From a checkpoint of a small mixture-of-experts model trained on Wikipedia: a sigmoid router, a variant of Muon for the experts.
Below are experts of layer 8 (counted from 0) of a mixture-of-experts language model. Rows are named router (the router's row for the expert), up (a neuron's input weights, with its number), down (a neuron's output weights, with its number) and show model dimensions 0-79. Each number is 128 + 32 x the weight over its row's rms, rounded and kept within 0 to 255.
After each expert's rows: a language model's description of what the expert responds to. This comes from a sample of Wikipedia text that the model never trained on.

# expert 26
router [166  80 157 119  75 167 208 115 122 129 116 120  88 117 113 207 140 134 188 130 110 133  90 113 111 170 109 186 107  80 154 146 142 159 188 128 146 128 161 134 127  86 141 127  98 118 112 150  96 126 142 185  71 119  97 206  99 117 116 125 125  82 140 125 110 133  84 187  99  90 150 136 113 136 124 180 128  97 102 106]
up1 [112  91 120 159 132 128 124 140 114 149  71 200  85 122 152 119 125 132 178 129 118  59 160 150 100 112 115 133 160 104 126  99 141 103 141 104 126 146 194  71 111 116 120 113 163 155 123 126 170 124 180 116 109 167 125 114 110 130 130 153 123 114 127 159 130 148 100 139  98 131 168 115 110 108 135 196  89 161 103  94]
down1 [101 103  99 141 132 168 166 180 151 110 147 153  92 154 127 168 159  91 133 101  74  81  82 128 111 169 138 185 126 181 162 132  98  89  97 174 161 133 142 191 115 189  80 106 118 119 108 102 104 118 141 108 106 133  99  99 142  92  66 100 139 127 156  74 101 134 150 146 142 155 155 149 133 161 124 117  92 145  83 101]
It responds to: Word-initial syllables Bu, Gu, Qu, Du and b at word starts, such as Builder in ship infoboxes, business, budget, Dutch, plus lone spaces.

# expert 44
router [146 138 184 143 152 140 150 147 143  97 151 130 160 118 120 136 187 123 158 112 171 149 130 125 130 179  92 158 121 134 120 135 162 138 101  90  11 107 160 159  84 114  92 140 110  96 159  90  94 128 142 155 170 136  91 111 160 144 106 115 124 141  94 150 114 169 123 103  82  46 202 102  96 113 122 115 161 138  89 144]
up19 [123  90 158 121 160  94 108 127 122 115 161 137 122 154 169 145 125  95 169 154 164 131 148 132 113 138 146 170 104 172  96  83  85  83  87  93 131 124  67 142 140  76 112 147 148  66 106  93 121  96 164 158 130  94 143 130 203 150  65 157 150 123 149  96  93 111 158  62 103 135 106 148  71  82 117  97 124  91 145 128]
down19 [155  58 123 140 126 113 139 176 155 138 122 163 153 181  91 112 140 109 123 157 150 151 102 139  57 158 133 153 105 129 104 118 130 123 167 124 157 100 127 122  82 100  95 110 136 108 126  67 132 143  65 142 136  60 128 123 118  93 127 122  92 141 226 112 124 133 141 137 122 157  98  40 103 183 154 145 132 127 133 159]
It responds to: Middle and ending pieces of personal surnames, often in sports tables or name lists, such as Henman, Henderson, Rowland, Goodwin, Leichhardt.

# expert 20
router [142 164  79 130 150 103 104 127 188 158 107 188 140 131 176 153 124 154  87 160 121 194 166 105 116 143 159 105 112 129 128  88 101 144 119 154  58 142 179 120 132 122 170 174 123 136 110 143 155 186 175 106 102 132 132 147 164 161 113 110 175 113 139 110 163  59 116 148 192 140 153 136 123  97 142 142 155 145 110 119]
up3 [129 122  88 108 108 132 118 144  93  96  89 154 173 187 142 180 168  92 140 117 116 130 114 113 185 146 192  94 113  84 185 179 173 107 122 168 112 130 125 142 125  92  93 146 113  34 104 102 173 149 171 141 100  91 114 139 139 152  90 125 211 144 152 137 137 128 131 161 157 168 142 147 101  98 123 152 119 142 133 134]
down3 [135 143 110 144 107 141 103 187 166 103 127  97 103 114 125 154 120 151 140 121 212 116 137 111 187 117 182 118 114 129  79  77 119 117 125 124 140 128 154 165 116 114 112 122 129 100 167 111 136  86 162 123 116 127 184 104 103 142 116 188 109  62 110 177 135 107 122 198 100 151  77  80 142  82 170  91  62 152 132  84]
It responds to: The word War after a named conflict, month names in dates, during and period, and of in phrases like start of, one of.

# expert 6
router [144 111 123  62  71 100 111 128 163  66  68 117 111 145 146 140  91 139 126  98 121 120 142 125 133 156  86 113 123 130 186 139 159 118 120 189 184 123  73 132 188 137  87 102 156  84 137  71  78 111 132  80 156 139 149 143  70  72  88 163  94  88  93 105 105 143 120 156 135 135  84 122 128 163 118 136 127  90 185 119]
up1 [140 116 136 173 104 110 109 155  90 122 112 145  92 117 107  89 101 130 123 112 129 130 222 106 125 177 124  81 186 156 155  77 112  81 174 181 137 149 131  94 141 109 141 110 147 166 135  96 131 170 169 133 106 154 162 132 132 139 114 151 129 176 113 171 184  97 151 128 138 134 194 118  90 165 161 175 123 148 141 120]
down1 [168  90  76 157 122  97 129 122 131 138 165 168 155 135 151 110 140 108  91 156 153 135 111 140 159 140 166 158 149 133 103 138 135 142  62  84 233 109 148 104 116  93 133 136 172 149  78 118 105 142 122 153 161 124 177 148 144 122 122 130 177 132 166  73  97 119 169  93 186 114 144 164 110  69  91 133  95 158 109 130]
It responds to: Article a or A and quantifiers such as another, several, one, two, after verbs and prepositions, as in plays a fundamental role.

# expert 63
router [168 182 137 194 166 112 116 151 118 119 166  47 128 147 147 125 124 123 178 209 108 152  99 110 130 106 147 122 142 118 157 144 132 115 192 146 107 151 164  94 120 103 123 172  46 139 136 153 142 185  89 136 128 173 128 103 175 158 143 161 105 178 186 103 153 122  63 172  82 133 153  86 156 110 131 102 172 119 129 124]
up0 [161 154 166 121 100 157  72 117 120 153 108 125  74 146 127 154 158 136 145 190 185 126 157 106 132 153  40 151 134 128 131 122 104  89  68 135 131 172 167 147 113 127 103 148 110  95 123 101 127 124 134 166 190 142 154 137 146 129 104 171 124 158 107 163 137 158 128 151 129 208 178 150 161  93 116 137 166 190 169 153]
down0 [149  80 121 108 108 148 153 157 133 138 122 154 141 120 128 120 122 113 117  73 138  88 111 144 148 113 130  75  84  91 113 116  96 131  95 156 144 162  92  95 123 121 105 111 149  99 162 139  45 115 174 139 116 121 138 175 184 118 155 143 127  96 132 161 119 104  82 132  84  91 166  95  94  93  76 120 110  92 159 189]
It responds to: Words and pieces about media works: film, book, music, La-b-el in discographies, ma-ga-zine, pho-to-graphs, Comics, script.

# expert 59
router [122 137 112 127 154 122 126 146 134 138  92  52 118 109 168 185 204  48 151 100 113 148 151 137 170 162 150 160 133 155 148  89 124 139 102  40 105  60  97 156 104  91 134 150 130 127  95 166 155 142 118 105 158 148 106 106 143 177  94 115 155 202 149  76 146 151 108 132 115 125 124 171 173 108  88 171 164 159 143 151]
up0 [161 146 176 106 106  85  91  78 128 170 104 134 116 149 129 189 177 148 139  95 187 123 140 125  98 133 131 179  83 145 135 141  92 136 136 152 148 152 132 131  76 161 128 149 183  73 112 139 163 135 137 142 135 115 102 214 157 106 122 176 167 125 113 111  94 117 171 116  90 172 117 110 184  76 103 179 149  93 201 131]
down0 [110 124 102 135 135 156  88 134 157 170  77  72 148 155  97 105 189 178 194 125 149 104 110 123 148 121 116 125  68 134 149 181  55 155 153 112  98 132 123 123  95 177  91  94 170 131 150 149  50 151 158 140 122 165 118 121 116 158 109  95 120 100 116 177 120 140 140 125 136 112 102  60  82 101 133  91 101  96  71 121]
It responds to: Verb-opening prefixes after to/was/he in narrative: reported, rebuild, reacted, constructed, prepare, invaded, reduction.

# expert 17
router [139 112 135 145  94 124 111 139  89 130 114 180 164 130 138 151 182 146  84 127 103 171  81  80 149 116 153 135  85 109 153 100 114 203  86 146 165  48 123 134 149 138  52 115 151 112 102 172 107  68 127 194 130  83  96  91 123 174 160 186  89  92 145 127 182 166  59  82 133 145  76 111 166  97 112 131 143 100  93 126]
up0 [107  99 134 135  84 112  34  87 150 158 153 121 193  99 144 120 163 151 139  96 143  94 198  86  94 131 146 148  85 159  61  42 182 123 154 146 161 135 145 122  80 188 116  86 121 120 147 123 113 106 128 121 150 175 161 141 170 186 118 155 122 181 124  73 118 110 156 137  72 169 142  94 114  90  99 132 174 159 136 137]
down0 [ 96  94 113 128 197 166 147 116 126 102  42 102  86 126 146  95 130 190 156  80 106 169  75 131 153 153 131 137  98 156 181 162  61 117  75 161 102 188 158 155 123 118  63  98 103  90 118 159 119 155 129 103 116  82 171 127 121 125  96 136 133 131 156 135 150 122 161 135 138 135  97  88 128 166 125  99 120 177 121 158]
It responds to: Given names and name endings in cast lists, credits and lineups, plus he/she starting a clause: James, Isadora, Khanvilkar.

# expert 5
router [ 83 107 137  73 139 130 105 168 118 163 108  66  86  84 198 166 170  61 206 118 106 139 155 177 212 184 142 185 100 195 129  82  95 155  90  91 167  69 125 170 121 107 126 179 128  95  57 171 138 177 100 117 132 131  99 103 170 146 147 113 110 114 151 102 131 128  67 110 111 132 119  95 130 126  91 160 113 125 118 133]
up0 [189  90 134 170 129 142  88  94 184 189 121  59  96  99 122 102 110 152 154 142 198  95 142 165 154 124 159 177  88 113 161  54 148 121  61  97 125 117 102 148 122 168 115 150 116 143 136 166 134 143 175 194 132 165  81 104 117 115 142 143 112 142 103 146 160 166  88 101 106 126 136  86 140 161 136 180 172 149 196 149]
down0 [138 130 153  99 108 109 121 138 144 194  75 124 179 104 143 154 123 100 149 101 100 121  72  61 107 107 182  92 116 168 123 122  94 162 109 155 194 181 129 143 102 122 127  78 176  98 151 157 124  90 173 104 106  41 170 126 179 139 146 148 149 143 134 181 135 132 109 120 146 120 164  67 145 109 133  81 128 131 125 151]
It responds to: Word-initial pieces like re, no, mo, ca after was/is/not, including negating no and Latinate stems: reported, no blood, require.

# expert 7
router [106 178  97 152 153  97  84 151 152 110 141 146 175 143 165 166 106 145  98 112 131 167 177 157 121 113 182 101 180 140 197 178 118 138 130 133 121 115 166 133 130 159  90 138 146 162 119 142 176 113 187  89 110 149  76 202 108 130 107 118 183 122 143 126 142 128  82 128 102 116 148 145  83  82 120 144  98 143 116 150]
up0 [137 127 114 165 157 112  64 180 104 145 128 152 140 137 148 155 106 108  92 138 109 137 184 167 180 155  83 142 173 114 145 106 128 108 169 148 156 126 162  91 122 133  58 203 105 126 107 149 164 114 177 116 153 115  71 155 137 156 120 151 171 135 117 173 181 126 109 123  80 134 130 146 131 129  87 128 125 128 162 111]
down0 [ 96 112 147  94 194  72 152 103 160 115  69 146 175 141 155  72  90  77 133 112 188 114 118  95 123 163 157 129 112 174 155 117 150 159 107 142  73 203 124 136 116 114 122 164 150 133 145 122 118 143 145 162  78 132 118  66 192 167 114 126 140 146  99 161  89 108 144 132 129 140 166  72  84 116 126  72 129 150  95 173]
It responds to: Words after "the" in place and period phrases, such as century, United States, north, south, early, region, decade digits like 19.

# expert 45
router [ 70  89 137 129 178 160 116 132  85 152 199 150 170 121  41 122 167 147 177 181 114 146 121 148  84 189  55 131  98 197  85 122 108 113  92 146 144 125 159 159  88 137  89 105 197 154  90 118 124 129 119 152 124 105 145 109 129 186 146 115 140  74 154 141 139  95 167 135 188  89 151  71  92  79 127 120 126 135 114 144]
up0 [ 93 150 125 110 134 157 121 102  87 101 179 118 126 131 126 146 185 106 149  79 127 111 150 137 158 140  70 126 123 153 104 123 137  80 114 160 187  73 137 148 107 137  91 150 158 134 124 153 113 100 116 121  97 134  74 132 147 172 146 165  49 159 147  74 144 157 215  79 129 121 171 115  74  76 115 159 134 127 130 163]
down0 [ 98  63 131 129 179 137 150 151  71 111  54 134 185 108 160  43  87  83 183  38 123 160  79  42 135 173 199 106  93  99 140 158 122 138 136 191 166 151 130 144 111 139  85 133 162 102 120 127 127 120 133 155 111 125 158 123  97 165 110 126 134 132 138 130 143  98 119 103 150 158 204  87  94 153 112  96  96 119  99 150]
It responds to: Field names before a colon in infobox lists, such as Country, Born, Location, Occupation, Alma mater, Website: www.

# expert 41
router [134  74 100 110 114 173 179 127 192 111 150 104 180 108 179 105 104 126 135 143 110  94 166 148 122 140 129 170 105 117 167 118 146 113  83 111 148  85 112 144 114 201  65  61 103 109 128 125 123 185 102 139 145 104 133 135 141 123 111 160 117 105 129 122 100 160  98 151  93  64 137  93 128 173 161 146  71 156 101 195]
up0 [ 79  91 122 116 119 100  67 156 152 112 103  99 129 121 126 136 145 129 132 104 136  76 184 145  77 110  72 113 130 221 103  98 105 138 138 111 143 120 126 168 137 106 105 103 102 147 147 176 189  84 107 114 126 147  79 105 139 164 139 167 149  91 164  86 102 119 183 109  94 128 103 194  81 104  95 125 117 131 147 180]
down0 [ 94 144 143  88 109 105 176 138 139  68 100 120 114 159 134 103 131 146 149 123 182 150  90 152 156 126 165 117 158 211 205 153 156 119 135 156  95 169 140 186 100  77 156 129 192 144 160 153  76 151 155  83 110 162 133 106 154 111 111  80  93 127 130 212 134 158 107 127 164 122 172 168 122 145  86 151 123 140 146 132]
It responds to: Middle-initial periods and surname endings in full personal names: George H. W. Bush, Bradley, McLeod, Hastings, Gibron.

# expert 19
router [113  92  88 116  98 143 174 142 143 194 158 125 151 167 141 173 122 156 131 197 114 176 133 100 115 144  99 128 106 160 125  93 153 183 122  96 105  78  76 147 112 102  97 191 146 103 130 154 143 105 168 148 118 156  70 108 117 127 129 113 184 113 152  91  49 108 123 125  97 165 140  97 163 130 199 137 132 125  94  99]
up3 [129 142 175 133 170 176 126  99 145 106 201 142 149 158 152 110 145 124 147 175 162 157  67 161 115 126  73 110 124 108 166  78 128 176  95 137 158 112  92 117 121  91  91 161  97  54 131  68 181 168 151 130 140 149 114  46 103 132  90 127 186 154  64 118 200 179 150 142 146 116 171 111 133  70 126 166 176  71 106 127]
down3 [141 155 109 116 157 133 137 104 160 165 126  75 136  72 120 139 160 140  88  92  85  81 121 115 101 113  66 159 117 146 131 109  86  74  67 116 136 182 182 139 137 123 107  88 131 121 168 104  69 148 187 163  79 170 119 104 111 142 109 159  44  99 134  98 140 159 117 176 102 136 129 145 153  87  94 127  92 147 147 137]
It responds to: Verb stems waiting for -ed, -s or -ing, like include, remain, appear, kill, continu, and "ur" in survived or surrenders.

# expert 27
router [101 106 172 137 100 135 113 149  67 113 216 134  77 124 128  97 137 181 148 125  93 136  73 206  93 141 129 161 106 156 113 117  86 122 118 133  86 115  81 120 158 123 171 166 173 130 118 100 160 122 169 192 158 181 105 123  80  85 150 127 206 137  86 159 146 152 124  90 135 158 114 135 119 130  89 111 147  92 168 173]
up0 [136  80 130 103 110  93  85 128  82 130 135 104 124 165 128 112 139 168  93  74 146 157 141 152 114  86  97 169 179  96 138 121 110 146 148 129 149 143 166  97 198 168  97 162 131 109 171 119 144 100 136 176 148 162 162 145 176 142 148 146  96 174 127  97 124 130 158 126 124  99 138 109  97 124 128 145 160 138 153 158]
down0 [151 149 193 140 107 162 184  75 139 125 122 115 102 114 165  80  95 145 129  65 159 161 117 114 132  85 171  85 135 115 117 129  94 125 115 173 141 109 171 128 169  86  77 159 123  88 157 183  89  98 130  88 130 112 150 110  85 180 165 122 158 146  92  85 105 133 147 124 103 132 153  93 129 138 137 189  85 101 128 117]
It responds to: Mid-word pieces in technical, biological and medical terms, such as aci-d, Dinosa-ur-ia, Bin-om-ial, ne-ur-al, kid-ney.